Weights of a small mixture-of-experts language model, trained from scratch on English Wikipedia: 8 layers, 288 tanh GELU neurons an expert.
Below are experts of layer 4 (counted from 0) of a mixture-of-experts language model. Rows are named router (the router's row for the expert), up (a neuron's input weights, with its number), down (a neuron's output weights, with its number) and show model dimensions 0-191. Each number is 128 + 32 x the weight over its row's rms, rounded and kept within 0 to 255. Numbers have three digits each.
After each expert's rows: "comes before" lists some tokens at least twice as common just after its tokens as in all text. This comes from a sample of Wikipedia text that the model never trained on. Tokens count by the router's weight.

# expert 26
router:128127066177099130156115140128093126125119109047131154157186072126096094089086151109145157104165139132139090123029104140178145066159135115122124079119136185194123097161147119179156095159154153124109113139103136193155087077182167143118131125141112115056145104109116182070097139123123139170071063151160125082165136105112109102106099156135116127156162111124148179137134109151159196141072195096161142127090145159163141123074078097084113149109130125152134148156144066152084117133167073100140113104145147133096143150147176107148135133147153098137107135080065117106182105138187115174
up4:136103107130179181127091131130086131128170081068117165127074126149157159138117107114131102169125119147132143142112095093089147124172123102135149113149068111127117174171143093132132126169189105157083140135145096207051113076128148149122113111116175161098113175076110144095091040141103124116101145091196138131134116058143158071177091149139130104173115107193149141091129119127080147122129169117154177043164180168132106118163125131102137077108159151131110132152122110087092164204173061179103165141127127134093130117149121142108103136183116082133061123155086192127139158114119104094
down4:066108180122157150140088187104148146204102145131155163120115078086083104124065100101141166124137100156102108114186126084094170108173185127162158113123118129173147149155155087120127099239144095189173160131111160129110093114171109074220097106120151155142157189078144106111189083137125162140117139104110169129125180139119098103089165130088153120128132151166122121071120096098146134119178125153158131113139097098123083130082132110107151114120094078123107160079129136118162132151120153131119166091100127137122130159097129116146226075152145180140100120079089099122112126153083060115
comes before: " of", ":", " in", " for", "\n", " and"

# expert 1
router:146125111130172134157103140106105116117119143154148086091112140124086071066103158111175130131120136157097142115113121088158146082216095111139091137130084125152178119151144094139081177149093183142144095169156117162130078074093087090085193167101073125072164137086179154201113145159107170170135108067107161043139157185118156142088111151119147158112138152123162130082076161129073149078139121084185160117100157082179091127131155121116149117103156131116132129141101124083107157101135083179164102171125147124073155144148149118114084155119124130144093092062119123182174131153154149177
up4:076147165138091159132138078139081149216119138120103121116141097139157058162114113157191107146069163158177126089169132174134153164156149108073125146145142098114148149127119069158115140091134117200127147113153166086148139168079096206166110171131152080157044120095086076134109161091111087112157135151128130173105088171094102171136112139046125127107118157089143176135124117124116071113120109184127146198098073105116153154114079105136147072073155152105115155122109127086137090139115130107120113146132167192142086099138141170112138064130177176138118137142155192116117125144107110107
down4:180105149131170151153138144102146133072156072149120099115089146154169085121112112093111128114173164104112097050139160143206146126083060127145120147117156128139144135171140161157182121103151175143152141120107124112129092164135117171150165086140099157149140156165109160119105078129097122106127128146140129088122087071081056125133112116171178184149209086152118137059177105149152106114049142101127132117178159141138124130168131176108142137137081164054165155143139111127137062113155115133085238146171083095089147161109102098120135107118135104135172100134049113125131131073119105105
comes before: " the", " a", " an", " as", " to", " in"

# expert 17
router:136137132143143135128144168176112177138113114115174130130162120123164138044065099087100116135138117138039134051124097108132138072141111123164083160115094175160164111167120095134129150142092111112117119138145070184132162117109090177154121153176124134138169103113137149136119124072062152082085095091111135131095130182141166149119122093098159172075131127137207140119150201193174145094133147115134120173121120112116153165077072095136169018106135127112099158108096139146116107137113096121136148099147127174133121096133149118074114187115191134146140125083105084155189147162198088129
up6:138138139103125108101121168109078087117187065133093149114134147115121140094097163091152136168110073147163133143137152134113110139110112086100109090170178109152112101145103141119213140138098148091145121037196130134091178075120131076128113137109155141158094134100120204122137103115141082223166145177134102144089103101080150090105151141137118116167125122109158162102144048104136129171127161193100098114106156081150131156191104112103054177123123150153137131083150171138137119131200172107124152137128115092112104111190143081092180117146136181107136172121074086151113075152132164163
down6:088046122164154132084116125088098127158145176132149142094098121133151093097164097122082092177131177173095093095122089138137163105143161179156104123164081102179067134049125111135133148135148091178106089131128108150097098077088132131181164074141121203156154126124178099095129112085140143091167137121074161115139099136118141154168162133160109077074111116197161134174165093131179098131114123152126104107072102250167157153137114119167186148114131150105104146096142148192134103118113177160104158127126105115109177117105121093143119139166133125140095136032163145130119130105117133125
comes before: " |", "–", "0", ".", "5", ";"

# expert 40
router:165082082104125136055110094095145111182168097105107137085102134151147101083074115062086126129115125144109051081157131067177128104137087108173114086083108145099183092150165111113141081127107102162110116127121122129142157132168107177134133156143133146128164071126118139131145179140069171150167116067083144107093116129149128155152109115120126144080156147148183097104186143175157221124133159122154179102090112124124049146073109113161159086116155128136110152113113132127100144175206069161175128151142149173139140133145125141119119109127149092115172102142066075165133155142210103101
up3:098097107168067176062111137138130122134150129157123087083152095165123136077162167149102135184123088173098127190081160121060124126153090175206145130076155143127156053122150087097106181139086149146118102139143129120088096142111090148150108124145135127174176041091083126117115134095151143165140138144114113143191154142152178173184160110168149134134073087078181087126206149116115170133141169137165069117094136094154136118119135110153163150189141121076134163118147092095096131118123126076118136099139160153135192129120124141157127130098131077168142144133102108125041147157121081106
down3:115183127142123101164163180154115146167118193186162146061107121101108124166065147178122077112145181124104149158168163107130176124113142123129062122101138119127169133145095149149153117141127152062150128143110095109157177122138160100075143139070103152099140120086056167120147123147153133129133126146173060138155094145106125095094129117193198143127122124120127184132103111106081101062111115122130092104174123137174162133131127119125110164085119130100136144149136117133115084104096212159112064079050123106069120149147159148100117078155211143167159112125161113057171117091126164067
comes before: " |", " ", "|", " |\n", " %", " Votes"

# expert 11
router:123149143188131113091149149089120128125131149093132077193105172138075083138107090156120135134200119114113127137102113146122111090169144160159158094146060148094165087147117104115080109150139189127115152183161133124174081103123187145123145097119106133068194114027129071180091112115109110141154121119114123113117127117149134134122105172139152169067113140121155124100114155111139123091145170090130115143097155088166082102095171137168182101134173153111151180073119099190159162132128077124106130172168160174072098105149144090150066145163120111164130139035088108126135165171194145098
up3:126121162174106112085127158137073131093118113134119144136166056164149093026145116141095135183093133136147100157176122126181154092052120106105139089161210146102186092130169118121105112104139187143112075141156104155115153152168131126090099145063141150144091132134097146109168135120032142156162185136105081135149134113143133120161100121132131152150158134141144101104127152115185157102137117144131126127154133091144151067170159160112167158106219176099114161159107122111109152097133145099105170119083097067130119084152109187164175162109101101077138203182183105119158109140134129145
down3:155119153119122100107109146151155122140193109097195143163095140112155154131120177096126156124109110095085109122141153077089087139155069156134109101087117132115189168147119217163113122144178070153103082118134125127152119095099107132103156072136162098085177098146126156143106127143178153127143129115107166131118140122144081093144114117180159142161087113092141151169133123101133138081134155124156090142133132127168121157105175092084097096097082112107149079117178136186107145145046076132162136084126085065104187101147167134125116175182140107128115099119218129175201102113133027174
comes before: " the", " he", " to", " was", " been", " it"

# expert 21
router:132145098121137155115169178106075122104118119058133111116155116127118175097062129074142147153137145114099090059065173152129194134110080130135124138118078104101167157181121154182080134191087103099134108137137167194102120101100117161131181139150151160072147130099110133113112097097078170116119094112118137127120089143115169166068118124065113160093110125110156123106064167183145140107122159131158229159160149164174133100150157049124142123116133162111099138120144159110096094171127102097167132128089166148104148129126189121122120132107161166219155136144106125113123129224108111103
up3:060105188077149138104066145120087149122104108148080119121092118101101177145148173087132079173068089108111111152103082174159142153107123072154057100099053138118146128173122088072126120179089142181171165186153084105132127145158146109165152137159115145135099117105213118112126145138114098111108160120132161178130111144074093027132137058157153095137127120136138137176127140125083127191102100128114142133133109167123162106124109166080187110090137100149115136111145143119160115187134140210134127109146158150182155167129146112176087139134114108131151123095093160152115128183105132189
down3:092169177169130141125158165158111148160114102094136161118156136173150143094081144112123111067084144082155132118083164111087156177105109095153131121084164090101084125159162134093109113126145122078109114146134090087154118097120128124184108119166158144171094146128120157051118189127179119116107155154146115134121122118136168136113146034133145107136121182101136177098125158158126118152139111132174115126125128090102159086142073124134095081157040044166125113120088122150154134123103049173115063177112154159127075165161103141120134121134165133149124146068135192152203163103160085214
comes before: "9", "0", "8", "1", "7", "2"

# expert 43
router:142127127116155127137138120105131114096099137135138107150109107080142103106123105132130099123170156050157137139111164134138142114119107211145123110146118164100214152136163089103094126127099118141108081157156122142108091065138092175104152074175135174075156137107103149094104164112097139163140046117155073066125098155141109150120147134078118188079201098106151107068139121191115099100099141148142193140147178125120104126071156142109122083146163184169108111145170131162134159129106090187140156171082127228138123136193121106135111081123064146156139125060104108108119190167106146124
up3:131185117135111091057130120181117134142111090102097198143193126163106151133117082113156069167135198089126078141125081161129144123108137074125108097087150172123145169116105123088125118146156133113130156109176169143144129125147119106113098111147148193072119097099144203159159108146158104134130107034118098138178084113145139145097078091118177114146190108169145128133125128154085167149161172091140157054104137169099126159107106171172205109140079069106133156174147103123095124143119105119195162112105134092131175050189161110121109127078113118151105109158155154108170117101151138144
down3:065129161137176069115092102167119122119047142102176093132167090172096092121095161125090067116158134099180087140169120133174150154089112108073128130158161128148136152140109124062118147119108160173155118120065117111128079109117154178128170145147104080141135105121218167116142122100077123099108142185167197137132191122121108128140185141145113093095104142135151165185108076154075145164124178164105129115095189166171078121139133090125120072126142139096119131147094161117147097137108157107148196099094144092106216190152131105132138114144105155147145142107110098105077083142093111157
comes before: " and", ",", " which", " but", "\n", " including"

# expert 41
router:154108094118161115130125133152093078095136108076169095104160125132166079111151149119164167164101094100063148110089116163214167086104170114185145103101140142134154125147107100109087145133102090111150099147141091171122135077111135099124176188125094140163093151144137137102135179126128147129187128146140151089104168103115104187124076142136119139105049079072197125146116140184108140086102141065181161163111124132128116127082069077098142092123156176124150096171129084170090152107152135155200096125112142174162120153141148129086088106106109104160093141139086077155142196170102053139
up6:114158069045151147117145137135080143170145111180140105097138104157130149094165146100132128113109103089060124096143104078136163155093062085165155127143107115100144112173151074114206104180156101052107121112122143163134106119100142112080177120108111098125093139170089171164094154104094106172146120145149184108153130190143111140076175117101129135165171186147092156063075103136125181101091172165149129099131168149102155178127110075128102125139181178114082128124178139034139093172160113140120094133126104117110129091109125147155101189143129120070132116172131103122152109112176091150
down6:100143184146079121157168124127145043144153122110135153118089177140132149117114115123139139130157161070131125137155119157135104098142129173095083170079112150104141150162057134138177153141126131129151151136135124099115076108117089125099152188128111056107130208133141102157202086106107143125193148095084152124055158140098082077162114130133115172084158133100162110132195132129105121131129120111152157122122142103114103105164114163101092130140090094088102133085131120157206128195124125122071134091141157153139099123154113038128142102109103168167140160167170155068138169066151213068
comes before: ":", "″N", "-", "″W", " Coordinates", "°"

# expert 13
router:186124111116146122111118127099114085169130130112124080152121122106080091107078112088144164144133105136119092117108189104128135071115155085170144061114174123150156106149178127129072117140081117178092134133172104130151144053113088115119173163167117197116092095125126120102169182123101144111136133094098102089153108123126123148135113162068146139069139146115162165111110211159085111106144176095118159055142132131137180120119091099135123112171171174140074186094104102117173133124120126152144144125143147185098079095168168166153125075095166102162095154071090139181089162226141096159
up4:114107206117110157122094094189134080162170115108111115223105116093093107133107094129148156104163161125141113128155089097144143156146162102113091227117150131078093087146154142113136159202164163142088128174163158111086128123104169095093146132106106154108139075079127125117147147150086149124143204110130102149169118081134152150107107099120172138077151131120118165095171173144110165178092103099135163115155107084195129097130090116075073131078134110126121079149091094168078127155114097109179122113180169153151128119117177102140197100147139129124178189061119114162082139113125099158
down4:156129119172131133213138118122074124090185135118066147089170146100171150137139186142121094104159088153124117128151145090088143120109117131134157126146061156151121117145111098136104128127123091167150119146092108131088150110134132138177129081151182156152100129132148055137106079189110140168037152104129120086126142127099104084139117121144126191141101101177090125125134149079210114096121195117160090091122113118128104096060194089128164064166112153114112044106076123071119124180153118106149120216175139099107135153121156126125083125165172100166188140150135134135097152170146149136
comes before: "-", " ", "|", " The", " —;", " A"

# expert 34
router:118142072144127237131212139196139105162110136078178081124122148102065128133103144108182139161141094123096136144091128081156129102126071171174155078149130145140166171166116188182094160161128115106162114140146140130143100078095161135098132163165110164076160103127134121101107113130137121137099153129174142120064069139140161092051129093097142149134132052102115128134136140169156137107111170117137121109136090156163102115127116123141158128130202159109155175121107104151130101069108085156130078163130144124165106179177122075156118113139136111114115133024131062167157173142116124161
up5:134169141107125102134112093118104200104094096088056157108126124174132163112153116120149089151140178083133194053147160156127167189178122126132099129138125094143172108114121120068068158095070089177082102157126126168071114114123204126154192090189133093129079119147176119139134123121092118117125122171122134187163174166130125117140088142099090108134166133165100142140119146129121100084100153167116183126096166116131089106161145111127100110081089176087075111093154153156100129153176102135152184151138072081106147103136162181055093133122122142133126133127156159111132046172176115142
down5:153153169090105158118105158173125152120155118153111128148131209096147143151086159154117192090158105132140088116057111143131038125105162112103175079104119117141128159103126091102154147157125122108137109137163128135190094172112115147045135159118112103161157133128117150174148132122150139125129135077196103084137092089144145117128186130151192092126124109084102128137128128137157071157149094115144077069177175052141062122112168107181114090149157127155165104168094103091156132120148160162138084095142190153107090142115139043128141140027156108123151135134169129133127136098164055125
comes before: " |", "–", ",", "0", "5", "6"

# expert 47
router:123127137165093154095157124113060113183124114098109109145125151141131145115050102123140116100122130157082161094140133120128163135191133162195122090179141135191146095154094155123080149140167153168130118166181137118117067114125133117136176051106123171127170085095093155167052108084078150063139057090088089149060072115112122133168132136074185129101117171112170149145117116143081163099110142162167159094131179112092112140146118108115144123089130131147134158099131131143094102122142098134084158171086116183124115190153184113108119133097159079171137120136102089136175170188087094176
up4:166087088103129102097153161139122111109115154175123108177239092167143118152168111096115191121078111082159137118091147121056168118157132079140135178106115089136098140132117115187112202059101102063121095116140169116134142168127225129069130142129114156114073061116172123120093101143173076125117106090146096142128108110162135128108137116143117096102117119198122101087080092175125111158107149139122079157133172151175152146108126187081153136129087121129117116134133169167173146140103187123124127163090111177139163122139140153140155172134120173069137125116097102095173087113116069151
down4:152106161113114106106166161135121144152080140081094066077082088042179116116116116144099113138155084226138106230064115110174117059111134123131102147109079097131184093097129125135139154133088125203117121110128122099115134083188132138112141132177140087106102127093144187083133135162106136128132129177142107120119147138141160166138090116126119154107113145110176176105143119144137147168073078121154149138168143137160126195120122094149110118109163182141129105136154079117160131139103087123086144136155034111114108162107111095174144118101146147113083158106212136144086195173154140152
comes before: " The", "==", " He", " In", " It", "In"